Weights of a small mixture-of-experts language model, trained from scratch on English Wikipedia: a sigmoid router.
Below are experts of layer 6 (counted from 0) of a mixture-of-experts language model. Rows are named router (the router's row for the expert), gate (a neuron's input weights, with its number), up (a neuron's input weights, with its number), down (a neuron's output weights, with its number) and show model dimensions 0-223. Each number is 128 + 32 x the weight over its row's rms, rounded and kept within 0 to 255. Numbers have three digits each.
Before each expert's rows: a language model's description of what the expert responds to; "raises" lists some tokens whose logits its average output raises strongly, later layers aside. This comes from a sample of Wikipedia text that the model never trained on.

# expert 3
What it handles: Opening brackets and quotes
raises: "S", "l", "C", "M", "P", "F"
router:153130150088146155101123155168070203153171148087160112160172119094127160094130093084175122100111110107153135110178119112057046089130137073124093119086156129139094049106093243125083141066081153112098144138159073078100125149173073122212138121151151175104101129195137117106089112145103144117095098116108136125098098144116176152103122195094169109145119132135113032145135149126094126075163155155174130081121132136141143169145149147121137132171127114080088082135106077159195101118106148110162150140134115168138127117149140055155150111143131129140096114155103147084094134128107173134150068183129161088141169127101130121126123121112143139153148079100119135093094081117128103130167
gate0:144133133163131117088150121155131144095065064106123166140161127079090163100130143139119187106120177122103112133145103108178156083140077132166177136149097135237101134128126112180151122157168127129124123071083111135145121140134066190169148144136095114199135129157080132134170206156125115110092116107132161146105158054133111162103124104146129152142160136117142095136161111101146175128150165136077113116139144112110112108189097138137123166090132173155114083151146071117097172130139135075138113137113082108137109135152166156122144143087084119076108128096116116175114080146007144123096117239147098086147218134125137138113127144122147112171090078204159115095128089103144114094157
up0:115144031110199170113103110168186139092133080114154094110090133126073088143118174210136146161139142176124156143143159144126130127134139097141064101137153126119130162100184152105078155042137140091135119137125123210108119063138068175165107119156166132094089096124179120109129160113117165133101176078081106122166153156163125121120165153144114087106124127105077164112138128117152137106099127123130157115122127120110151089102158043159135085127116135106114138113141131101067179088105088156046162128152105183195136158118070174145171178136113106160055174139151204132118144109129081129172182147156144127128107109145151186092173150126132166160143150145124098142104127131141119166089
down0:146103203181136137121143178129125117130119126062154132131186089163103131204164108096169145151143159118142159162104198175152161087150087081142166110127127154100119071117121123180192149174118121116128154169155157165128202115096107135092093102123113085117088110119120098107112146163121105156071189064125086093172142153124180156149088137167078105138179106108105130137091103159147103127091144149112132124119151165089127105057171073102143152127139135130144169138110201079105149154107127133118139200172107169123165179127073121173131170079139080112108131076170135145110153146123141131104162129161117143195118140082142169201189110106163172090156171102082154139120120101170128156104
gate1:100144113155140156077089089112151144091127127093071151107108124120095094147091119147130102121094138213141182190181113098161094156087152089111088093128135108130145089107101188086084132126135098166151141125146119177091119111179140140136116088123082130181129109171156127121116136168119150113159142120148135114116096187079100144137088111157133096075107171153112129128133086134117143130118127139092101129113143098096124047119124121132121123094126125129064091116120157114118098146163130187135000146090179061144156124064132152109115122167098099111073095105168136104203146087127129188158174179175195136123235161107088139158132129138107149130051142101132103155146082156106155157121
up1:159101153089115100182141122104101082125136105148165121145161107171189180098116148131163200148136094110106100153118119133113097106158061158117178123119106125152169173120112159097076155100132145115077120161123156097142131113089105128151095090140193088074122158125159138149150107143152158063102068172116140202128095119123128143140112157115120177152131095136144080156124147110116068076156144156139130108107103171083112172113188163141120143137115075163170170160150104059185158102069112158131171053121080113097106065172144134099143168136179136120137133136127090192075098118074080112155095131043145168080079100174130096175124158085135117113120141079174111115108145119119131068115
down1:086109112151126158122109157062124082144129172139125175117140107130115117133085078105102125111106089115128143120135137113157090151108083093208109113168085145148095068112160152085147130119127092120097096157105110154151121190136171116128113159109219164145080095158109129132165088090130119139145098145149136138197145124113111091146116123158143091129077110040077119111150134165145098087107073155168126139140207120145137162128058136188147117058132141095121153085070190149105066146124151077165104136161123128141123128120192097088115108140134094077136069179133114142116121183118065072117117132127173134058132121158154075156109063143187104115183151097098112132116153072136096073130
gate2:132183146178153124114151128118121151147104139144121122133188148157195122135136147103161152119119113145192136114143164128118130122090120109108059117165188119209134149138092145202063064153109146095118101108100118142160073171098102136162155127110158141124150092104095140158091167181096138117110129121118104187128132123155081137099127106124094114095181058169147123114119162118099096133055102177098152106197097101118162096151199141125167121150133119226138152188067159101115124099092097121113082181157140086170154099180130175115133133118093175159147091168093158109170085092095153140087179138149120110103130108143121110138113107117198170062160173147154127090144192140135141079105
up2:146104150132071152166104143127113163165213161101170132109030142178140187117155190095151169140110181111124109094117141117093066067126114079082141125095095113105147135079160123095147093218158153102132133174107147109139106136154161151147165184135172146066142129130136144093119124111148135151126140142119066108174105107135160065133157171148135121177130151124152162089127137106157119133154099091157119063150130147117106165140153122125172183121104170109139131076108114071114123058061187166134158105097136124180128113163082090120125102144153073139084105117119160128128133119130148083124134137112223138100162118182097147154159074130131063150134085119149141052132107150064102135120
down2:155083139060112166170159122097124132142089134142138132140211201080164133069097174149156154113105147125151136117115083111109122154106068071109128099115065157192127232160111115132151136108158156097082136124101143117129093181143088126048117171040142165138109108135172162094107134136174147111178091100116082137102047188143120056149132143158122188184115125150155114121119146159142174129112145124184116129112111080158097144100170122151092124115181118144126098086105168068142108118076158113158103153089143100168161151072124137127103110137101142147177135090120167146157139115163170130163137192116101123103123151087149101109127108128120188140116149119106138140191183162126152147118

# expert 4
What it handles: Mid-word stem pieces
raises: "i", ".", ",", "y"
router:145168126149110065141104203151097136096146132111071141097153207092161135102069110125169101146113135101155145097138112082136170148136184126136146151116177169106137089169144075154145111095163163075108109110175130156112081130157122088150037132107171154122084187145162124164133118098175091149173168137140154171074173079154134131180103035078118073087165109147158137108133102095122104133151130137130111121076117133180136119101125141165112156132130070154154101157161123098144135146075138145139105093125102131109125148087161122095074165155108062159123148071195109185167102153167116100207138169070167100123137108126161096138124169104122114133130080123183135172167126096112117127082
gate1:097137096145144097133141085103084191188048107183186144122149112071134158124083151144116137088167128082134147142174146117101131149133108134095139078122124116109105145110110103171133132145051102128157096126138130150125126139109133099119162098067167163139136078144082065155052134115099102101145086073157149148108180137131155156163126180089110093138110176102128090122101177115142090116075173142081120152155127124141132171148087050111102060110105148140143177126079133133141095164108122129138134152110182148145141127131132133120072082146095140150106133104103094122127103204145132112106186124163177090096179126111068125093152208119141146134136099165045061120123156036151138134187
up1:134123132170176097076147124165130107076205090142079147153146141128176145077195094096106085165128163112120106140167101108165122111152113113142118114102128118075121153138129215127120145162148142129094102087093131135176130138161056213092110101106135113110090129087109154146172077125106144120164154134122160156135092081079103158078125141160172127094169194122212095158190156178080131174161137135154145098093153104126142127090063107084127106103136123123154142098105123094142138157135075185101130117117113135122096131099099198109113154097162117155064145117147097101118151108108112114122107101071136116142175164023095113181197124120121139096164180164139093130130194136145103108128
down1:100201124117048132078113210105153102095132127142086132136128076196112117106121177076103073119134088119139099125111194115093175153101106108129128100122134138104134029118105115205124132103136188124201098152159186113125124110099152144145098135140149158147127145169131127063075129142108190104162171202150083142122132100154124100154152084101126103144116067135175099140100134192101150140116145115140141134057142117114142114106118109166196067111141148077182111159078171101114157157111106081170163108119101141132134157161103197160093151169116157096068157124114102165123127107122114114146101115127109119193100073115123159157109129141138109119103095138128174120128154148178073085098
gate2:132086126162137090108138100084144128068133134170157125132106120184111170089105208113176139147123121167148127140134119141127077149144172143170122185165149159096036137111099153135111077089140142109122106129191108130143142085150104167136132177178125163177129193110160176152151092124118097165127125146166106127159150141108108125096160148147160146166133084084134068114117113127107160153164170119138091086092115192124178106144142139130052116130127115153106117076043124119169170145127082210193076173079131117087093114173132140145106128093123139067068102110107125114155153127079156158146118139106139138128127159152117106126106058177163099130237145118125176166127153101176149121080
up2:109119144126096152116156091102145152212130107159151087120148191089161086146095151158132098165177153148119118095144159135152067156159116205160091119122130069108153158060125193117115138161179145170106091177127133186151127161078151129111138093134097148089152121122162123127144133137150120091066136165110168164085086106115122150159140072114100150118146102172127103129133127085159073074052119119182097098127134116113129126064093115129169137092085127142179128138067063115124087144115167130137117104074129112160121122137128112102102174130083183122083083129143113165088147109049133100113112165192127110094140108137095168103135116090069132089063089117170142134088090145147063201109
down2:130166183138126158070111080098108091094079072072169067077169154163157119157141086145128137091182133126137112128159124093142146163123067114113139139167146098092149122130131139148226135167113062136069109155157094132179182158124127163139121102069110110093170131103134167111086114059115114126064158123175117128123107148110143172148068138130128155145126150199115200122093151167163110157091124113143100106161126108093109144116103216147149149095138185166126089159139107131153124164117099110068121121146167169165094110171183172130129166162064124134105148093190089115052097163136095137135151126127104187118123120136128164116126148097142071193113128116097111124151099117140192135123
gate3:149172082110140056098078215143122128140139133133162099152161152180150096141121145152153098121112136127157084172097093169096172076165105108050059103099167113131110117135110114166106134102163131163137092148145109140100155143115192140158133112130119129137123156145125089178109133143127170109140092130144122101082094124103074129165111150126128116150139129069102142138149148114079137065148169124113195122107106135092135159102137162131101142142120102151071079096123140185105103172077151094144128149094132144130073180107193152099030109194104077137139110087093092126055153075106083067101071096093146136104126127144105129155134164157196159147119171100099065117126159065119139073173
up3:092069098121112140130085099125140137088201107143106094144106112070149130127127156144142100131176118131149171130165127071135105128113137173173088078162135143149155194146142161148191122138110183082134101099091114143061139121134123105119133144149160113072086116146169094153200124055133118106143145159110131124133183104182074112080104136141118199158111166095143117104073093206122143096159109090115106127160121115156105130125104140081135177101180177082125155145132142119164135103165146147196107100157128124095166115191139104153199155099131207071162110135162151136150125141160131193162154099144135154133163110155157097064103070128094099167117119182201188097104165143145161139140
down3:126082111103133155105121128122124204107147117146166154131156123123088103110104095145097108097154113100110165098134156084140157168106144122083118113183122167135123216161137126080096148097130158121078197164164135171094182096127161144109136169140136139055132145169136177139158133155132054171151086159124123158133125142145120114102140141104155103151134151091167118177158140118123110114184120136153140136097148132104095110140083170150149124122155120194111091155193148180095150088163101110126052050116121122073128181131171138140120176119119096122148088118059199132152091116114183154134125122139110143113149128147088024078118184125163097086119135114137076134079118116087245109093

# expert 12
What it handles: Table and racing terms
raises: ",", "\n", " and", ".", " (", " "
router:165091122119120081106153171126125127124145117122131181101126119139091165110073098103130088163144066180081068123109120084092053147163174105116128140127146126207126097095169108081088088139165111172128129092123134097162092136150067144145102125115162176140127111119045161053085182126132097117085137094099107109179165118081149147121168059065187175111113091104123132098106126160126154150115163170122100122086093154187158119153104195111148128074125105077126145158132095149112118163130131133143110127196116113156100093105138116111115190149099149134162133125117175094146080206129148123085161123093086129167115159099135112133075126096207177131071140155163177127154119115109077125103
gate4:132086149146133153119106117083152146187091116161121148177145095104167149159114159136137068127093156118090127128089125134088098135127103150168160119161193119122079144102171143078142107178123091179154115085089075141148147157127157125129140050154157111121163027164105187120133072176114119086119153139149096170190095108192083131156146114081097148085139118173144181108178144160165121138145107130174089125190123063095133185120087164130068096142033144108163128102133142088135168130117149111110123138115113152117057125166109137127157158097106111123118114117093115160151159139060134068115147112084137099121072137198198164138169147124097133102058098154125138137111141153162105123132
up4:152164131072108135078079143105078112133110175140132101131120109107123171166141119176136052140172075130173123182098148177149171151086141127173156083098157090201159159139092149127109141154159169138130143157117100135101091100163136186111113138140182116122168070141114133163151109121163134153058123099162095149119158153171126165077137069132095140149151164158145153116127144178108148125071163095114082125131084116102072165086133180105091179136122166169158117093144127072177114152197163139108118086181105098084163099096134173108080142118140129138132121100093125117082104100074124097104127131156097149156146132149229161213152128084104117100163086095151177096145091071146137114136
down4:160159149111104080089126182124154063090136165125117116122168064127132147176173123131088084137129061128102101092196122154153109157090120185189130088173116137110146100119123186114155115116142128160163184139113158131138124164107153166171132075140126117147187162094085078190184146189137091111098096143141089116142151140156128162061192121135082076104103177104106102098165119135135145146088152100083111182167136145117105138137132133128122167090109074085136126145156128074090173132111118120121192095126110131116133076105171105120101103133132165143118111128132189178056107204131044159098137135094118160193124170128141172194113110115132109084166099093117128086109110118181126096146
gate5:140118135109136139122166073139112045097129067142128187121176105088156152070143094157142109109132106187121109101127109104079093106144137113107148109120100188117181103162149089149201145112108067101137112126125108120140066143191148114165110069124118112111136089098123089124040148135127125062163195157193104089143105107127120100104093140156136142118126135161085110139134106116132137113135181111078147108148109086143115130125107099126108133142158100163126171187150174073129112147122075123140143145116104125047145107183064144113118113157205067151131159138130077121107053145117132119074140141172132074145153167116125151095113143148109098141111096152095169042064159184098062136158
up5:127134093069150156141136147150158133158142100129127071141190072153172105118183144149105022142111064050078124147114177183115093126071119129114090148135137132148112203124128154116158108131149114153077127118176136119149107115180159100171156106142181109098139134130055080122124151148118188145098093124131142104085181124142135117130167102107104139131193165146151185113110129154167114140111193111125114032139093127105123098112165144113132132095144076115111108178136158135089166178176182118122158079136121062180122134156173113143156142168168218138110089116128152191083169150117144155116142168099142129112140111173126111122142129178112163131156148132080200089105140166122144133122
down5:162122133097155147136178129128115171176113132143104130156153151134116154127173127096123164088127100122173139163169188127080129214140146142128151136146085124080102184165081149143100196000063121148098165137102113091157120160136091077196096111120129160111062138148111132115076120137168057118098154164152172153071007090179104170126105136188129135115108139140152119147073129153142108167161149152104120143147120120101142105160152098096117123115131142124171127048160117104123116118135121123115056150139167105112105169174134139184133087110124166130170138072133166156152134135167115122039149140092138126119115095151163107126164135157121130094150147106099113126095118198155152118125
gate6:140105094072118122131078056100120092128172118174169125125124154103083182172115109107165115153125114120116133162136159119114195066179099096128115128101113106127085088070100058104138078102141124187109083119089145129048106181127118103118116176136112132125101147136086116093079155135171144135117084115165075098141147106110149109148095083108079133106077091196110144114116198105141123163111137205096128100142130147154161154109175085155150102088121177142104141128142123100145080097131101113133128133160087208121133164129099132107163142150113115158179192098135115180128124093115183201158098075092144144116077101171126046148142201135114116101135084158153171152090122131147168089106
up6:151096102074128148153112139129141116155130085156191128195151164119183135100170100133130070102143110141094166118158116070129132151129151095116090132156129102109119140112182089180170126137123099110176118214099154137111089139142135141138186084100127098136072159101118029185103086121194121108161136113125123132111137029134096148141150123118132114147095159171137087109143196063147058108118112124072091116106072169097101185114115155161097105111082108144150073107142140123122078128130114150123106090134109113131087147090106109180122113217068087115089169071089088113103115136132138143120116103076117140137151086093098075079139140092099107107085101156143153058142167108146127144115
down6:060071141144110108124149126161149078116219152143084089131113154166190191121076159181065096084111129121171151141147135138117083150089156153095101124065109116118104093136079151161095106153095070108121140106097113102156066100148131088112120150115145160115139160126154117112160127121090111121138152122176108097152126145153112096131094126090112135084153145105094113164103176140104127120084094102071114152103107195095145076138149153109088211126097144187194122097096101176118088087153157088188132177116123135067072115169079154144173144114116112109066104108079133109089132088163142102093156166135102149136174158128157110116132107147116092096107062194099176126156171172103112092144

# expert 6
What it handles: Syllable pieces in names
raises: " and", ",", " (", "ie", "."
router:211100152013125148089051077061157108153071136115144123161119113086138112161137125124124143092118131157168135099120129133123082129091173099139134149120108078125122086112141120107117089139128101146109162159110123128152134159169137090083178158121128117127089178123070082155078069167127064070213073092129115104173088095100069077099074132132166151139169163081096116130169151137126108124174132155124102111112139041134112183197106114120166145161128132086147118136139184171142109160092109099115112169106147109179119112089076112100155175136129122157161108115127187144104145143137152092160150131154142128150192115175153131138167136133178093177082125121133141099093129087136156133095
gate4:121110121151103123141079158114127128140175156151121174133134105184154097142126098117092181119166150065109093138163098087082173132147136139128101166115096124122145090139115101090057128129109116189080086135096103133131153123163138111090147078141189157083146107103137150143130184124105110143142180136094104145144151142119116124183146125176181171150082130082116100060147172072094098217102146136148140104170102094154113123096098183093084089174084118157123163157188128153108154057101067127139177107168157116123136094089120145132085116090050120136180176154152143096148177122109085163064134129105194111148181164120146099131145111158099083153100140153216095133133163101138161176116
up4:130090109109141172125142073088080177135163173126100128137155163111154194124154064142132150181197161144148165112160125091123135139149164138134159062157153145093066146090132158123132115102137051180131151123111132146185177151115090119113149080156127108122117089112153118105138110060139102145160123116145088151110077074149107168126124115092099114159113134169135099148102141134159137107138180085123146112162095136132143163106110045064102134074148139173124194143132153142101110167122136150109114162073091109141139133132157048129152161175145117111081162174061073105132137154173115069224088115188173131174221152060135139107114154125121104122119151138139145141106130149120187148099
down4:177102153119096102089103131164129141124151130152126139170138107126098166077048136056133124122087137079179165126158128170114149151073086128080150134132100116143113127183069138119093081157082103165099159066120159109170119159167141096133088212118103121093115128082140145113120130096138155085094171107077114083094098082138170146095102099162126155165115141094232113087183129082103131093171161172130080143120160107137138074136110143069180121141131112123152187098064189064130049123157144133143132122093074111146074098102104193118160129146125121089126117120130130178144101089142142103113180130094165141146165087100145138124124132157126107143157125177151165140105158143105096123061
gate5:154006091147097174140096075095153150053108164124070152133127143122116138130107087124049089109128165105162155106120119106165129129138108174053096073082108138164121141140161066128095098118140117150162086091140106157124120100149198061171189123139133158116088190140131147178166104090098176094148150156072115121095117188137111177087160192095077185107165130161167094145101138102134106135168089143094130099131131112142152190132113138136110128081133105085160144184147070173072162173129173106152115094122126112152150116103102102113132157113124140127113141178123188168123148110106140163118154100074085098109100112155133138165193143110135152134135101168137135146128131119146070141093
up5:145140109214134142139143128127099130115144137115089167113194118144124083111171094105115121163081104114131140105121085158111103133041177180085125112164125087176098111088129141126094123117087167144131065134162103111083117190203151135079139120089125170091127081106157111122091148134142143142133188119097119106102137143166103198130179121163118202159102114156182176114092123086134088114063106120136123107118123098150204098189165134091147118114182118155101107130147112200106112128123063140131202143132155149142117115055143108117145139113148170110090085148148146087187131033142191113117102096133098148100081115150098156143112160101121128136145134101163091101085139194154096092099
down5:128108109121134052103148151115084137149121079108146139132095157131118149137091186115190153060084167146118154115151122150096169156154146110128181149153167124146162150131109132156145154141121119040082151111101114039168142123126126133187099121124111090146120154105094080087083123116051126180151189152157093118133101150150145096124124171186128154096108136120113093148090078148119138105058142085145149106080148186070128128118106155153106129099140089140176213091096126105142171103091093165166127068090090117155154090086101145101122121129091142119072094122143140101158127080148138125070105142123187141079141173125100106177056099146162173119169133160102118143121149055110202128101
gate6:061056151180106121092054100138156103093141117162125073121115123127124133109153132188099119148134083106138166157115169157122139111154116158165143169086102144129147118145068089120155196125136130128119152099111162045149084244145136106159106138137138098207155120066132120165072112142080101103094105126151188163132095091134095133122102156149091220077097154145144110172178129097153112128080162150103194087102155057098102172088078101118136157112139112175122109115151104183187107201101160096096122113123122103111098120120130116145111084105131123162117114114165119173137144136097119139101169085128130101082120141124116118125175112099155159086158167156162135141081136122082107079118
up6:157151148122191060099137085193113163136096139162143164145166129164147155092154138131153105171103120164114151140070166075110122172172098115128092083156085073163196118081149162175133119150145113131168144091115148152146151068180091057109123123112153123179129165128108086129167166106125157085129045105124095132150093130118113126225156176138101139172168125085126129085150072142128099158125142125191128173172119120087201083159155124095116096131143107084118156160169155128157136118132077137125082182138157114096161168095123127122121122180135136149198145118075036153152138167134108123133091150144082097097122172118118117124155140166065098135152168166142174129088129150135102141110
down6:138131165109054102096142094148142151152123158108152120136181096102181138131106139131106072103085148139157078109171150163150122080115148129156162158121094155145142142051152117133124155142091091173135084148114126205129085128048070105144130123181139148128161125181120133173109149143153155102141132124101094099123083082122166140112192098059204129091174143136143114165133134181161135169100147093099149139128096168192119120187119111184090109124110114121109089127100072146174182084184114136209084123085118126122125126155103100205086144152121197148109106114154103119091122105102047151124114116181102129192115131128151091148073126154165112120133109108075088142115127105137052143118

# expert 7
What it handles: Space before numbers
raises: "4", "3", "2", "5", "1", "7"
router:173135152134079082155102142117083110140151084168156142162106125130104155136123103075137133163144166131105139164119170133097123132145138090119108084107155146085124023153098195110085123056156154119142107135169148148102113194104088158160126206108147113121121172112106133076107120073076181116135120121121080159148087069078166163117118142058125126180144154136149124162153093103126180074184093204197129116084103166073144112109074155177183132090177137155082085151106156141093077124126151185136089076117105099166059115168114141129125144150139146160111117130083121140114118146092118160160124110116110116126113130127104111117152160111153161094178156061146145054119104085123128157108
gate3:131213124128122151125105114104148203161090139174156091139083119145151124136118085074168124073081151090090118132158138089115080076069171139110097084146176114098090139125156140202128144148098088141180123139141113129125127112111140084124084170109160159135155133132070060151104123193119100152151104099129189173137103121154111094100092153090176112175184116094086085144140136139083092143120185102099077120116143078136146145175148049176126116074088149096122121103163119122148113156142120132123128115132141105154093161176132153164111043168144059113099179123153161165085108145136118102104158098129153126145098163111146108106080101132134183047097132127170114122173103096135150177062
up3:085122153170139107144148132126132127138092136169105084149070166127139187182118195111134096107137163142163114160124135163181119140140120142165117099136211097052083185113173136119069112145143065090194132131099143165117164188147156080156099199125110142194109125149113119140130116176115082143150090139129197169128132217140133112133107123129103163145122090098112108170135173162140154148132122123129120127103127048162159143066123113099082139135106085149125105146175117182173091159119152102154094125211090102146126116147085109178120136114107152123126134118143134143154099208088144113156113093100072177122181142052133106137113095099147208124129133148132141167127175113130173075101
down3:144125094104133086079105145089115136105176120130193177156173131180107095169134141125145119153139080127137169137116159150170086149203129123072126159187133132110105111167133133146128146128125137115146080124149164117109112076143162153130123122089104154148109121135178136115186101074118129104235161166108106077099092089143162172087093188208150153078140103087072136091093147151147108098138141140117126151129093100104081112173107142150129144193166169110120158147080158152159125095164084146101109183133125096106101154151199152091146132133130116085146071109142169074107167067165124099128122101125119106125174148092147081069108147103124121182039190114121116183067144138100101156132
gate4:160186148101113138195174169142118123079100065068125142142125121147079133163083116153135189082111157068170124125132130125133116140100145157137145138128111152127051166085122190113112109119099083146107109076120092155103190178119122107152112108042183203104111061097122111088151093147150125069080130146115096154140099145142055107115177179126172119126172163165090130100115171130187140125166139113150123188141075087141087114116155125169133137071146173049139109094145185133130121129105136077100135155060142138079100108191121119088105129166135126143129119133109115118142161117095133110182089149133113158136151157160136125141144159146155119162199136132082160138204102103116134079124
up4:108171139134090139108118091099122093181151119141195188132109125161116085121168073132098119080127138121121107171103109087098129103168173085152070147091092071152152141147119138140153141193165112160168155125112114135117116108155142161078092134143118098132100153108135104080067145155118167121192164138189126168128149082117138147147121169076141145091164116108121139094170184093194099111110138151165076184110086234117120204153118150108168148095139207158112102144088101151044116177110087143123108113142127115128152113110087144151161143084078103094125117128119098133159129073167118177079112153154180151126130161139156136125121088077157122093052110160121064189126099158135119135131
down4:179139144100159157075066066170096148102124154225097121137182099090086117106086162090147115163102130174138155107108108163146186117135180161109122078151061131130102185070147122113078105203112085174127091102124113128117101140149149122189112109177169095099159180128115118169117133139120119158146063152106103171128178086097154124097112142094135109174080120190187139123129117126076174123096159150131129145175136126135132146120105135079146135137166096077131126140119100050105083129088153153103130167128148153102135212108120122125101118102130136093138213123102132170144164125139153139099101096103153143115130090156095150147128091092158122090207132083130089133167068117134069160153
gate5:178048127134065083085140111150112121130105165113071111235122121118186187147209136060151120183063170131122185134104179156138123089089117207128130131122142131145132063114147113152098115128087075141127133160097145207074126100113133084181135080141101110139162168070146181127148121167120121156110154125165128097129126133077108097106086162074104123121151082121102116136115100138085113109120111109140102205089078134137119085139110105088130123111120118151114093150092139145104128180149168137129111116130124111070134102060113125171148146090079137115108106106083098149187116146166069074143186180140165115166135124104174145175101135130149118126121175145111124086112178113115130128113
up5:141081130123135122128121196100054124112105133043154177128090147111092170108089141120101146133137169101113073159143173140086144158113116123045127133159163140126166181145079107122138172104139177151089127078106062155077168136123122140117114169118078179054141154133163101095103145083108159119115076093153177176087093140119091093085151120144150154136142127114103128094121147129130091132173126152160094133130098109129135124101177081093134140156153168075107123124141122130174139140162149172128182160161151131142129091149154119160125188082194142083105079128188167169144122124107104112087190167103112143148079090096132090082166110130086145190081060102086099138121111181172168189123
down5:152094094109086108107071144175089111148135122164123108071171107130118156119125143145160189188138184093070160172136116108096104086108190187122114140077103118100120110106128196108155153060117111136132146134120103120132122157126105129132120185132185062096109125174114116133120080150094092136086148128156161139166121160060158151167107053123126119086089113129103091136141111158158122120079170137112186151035087105094129045106129092144094188105119098128161110133135168117151115115141139169093099135143142162158186072141128155169120164149152195095139177200099085143094113122139173113158125168110094131186098071096119138085108067140095128147098123118137117148071152089167127100157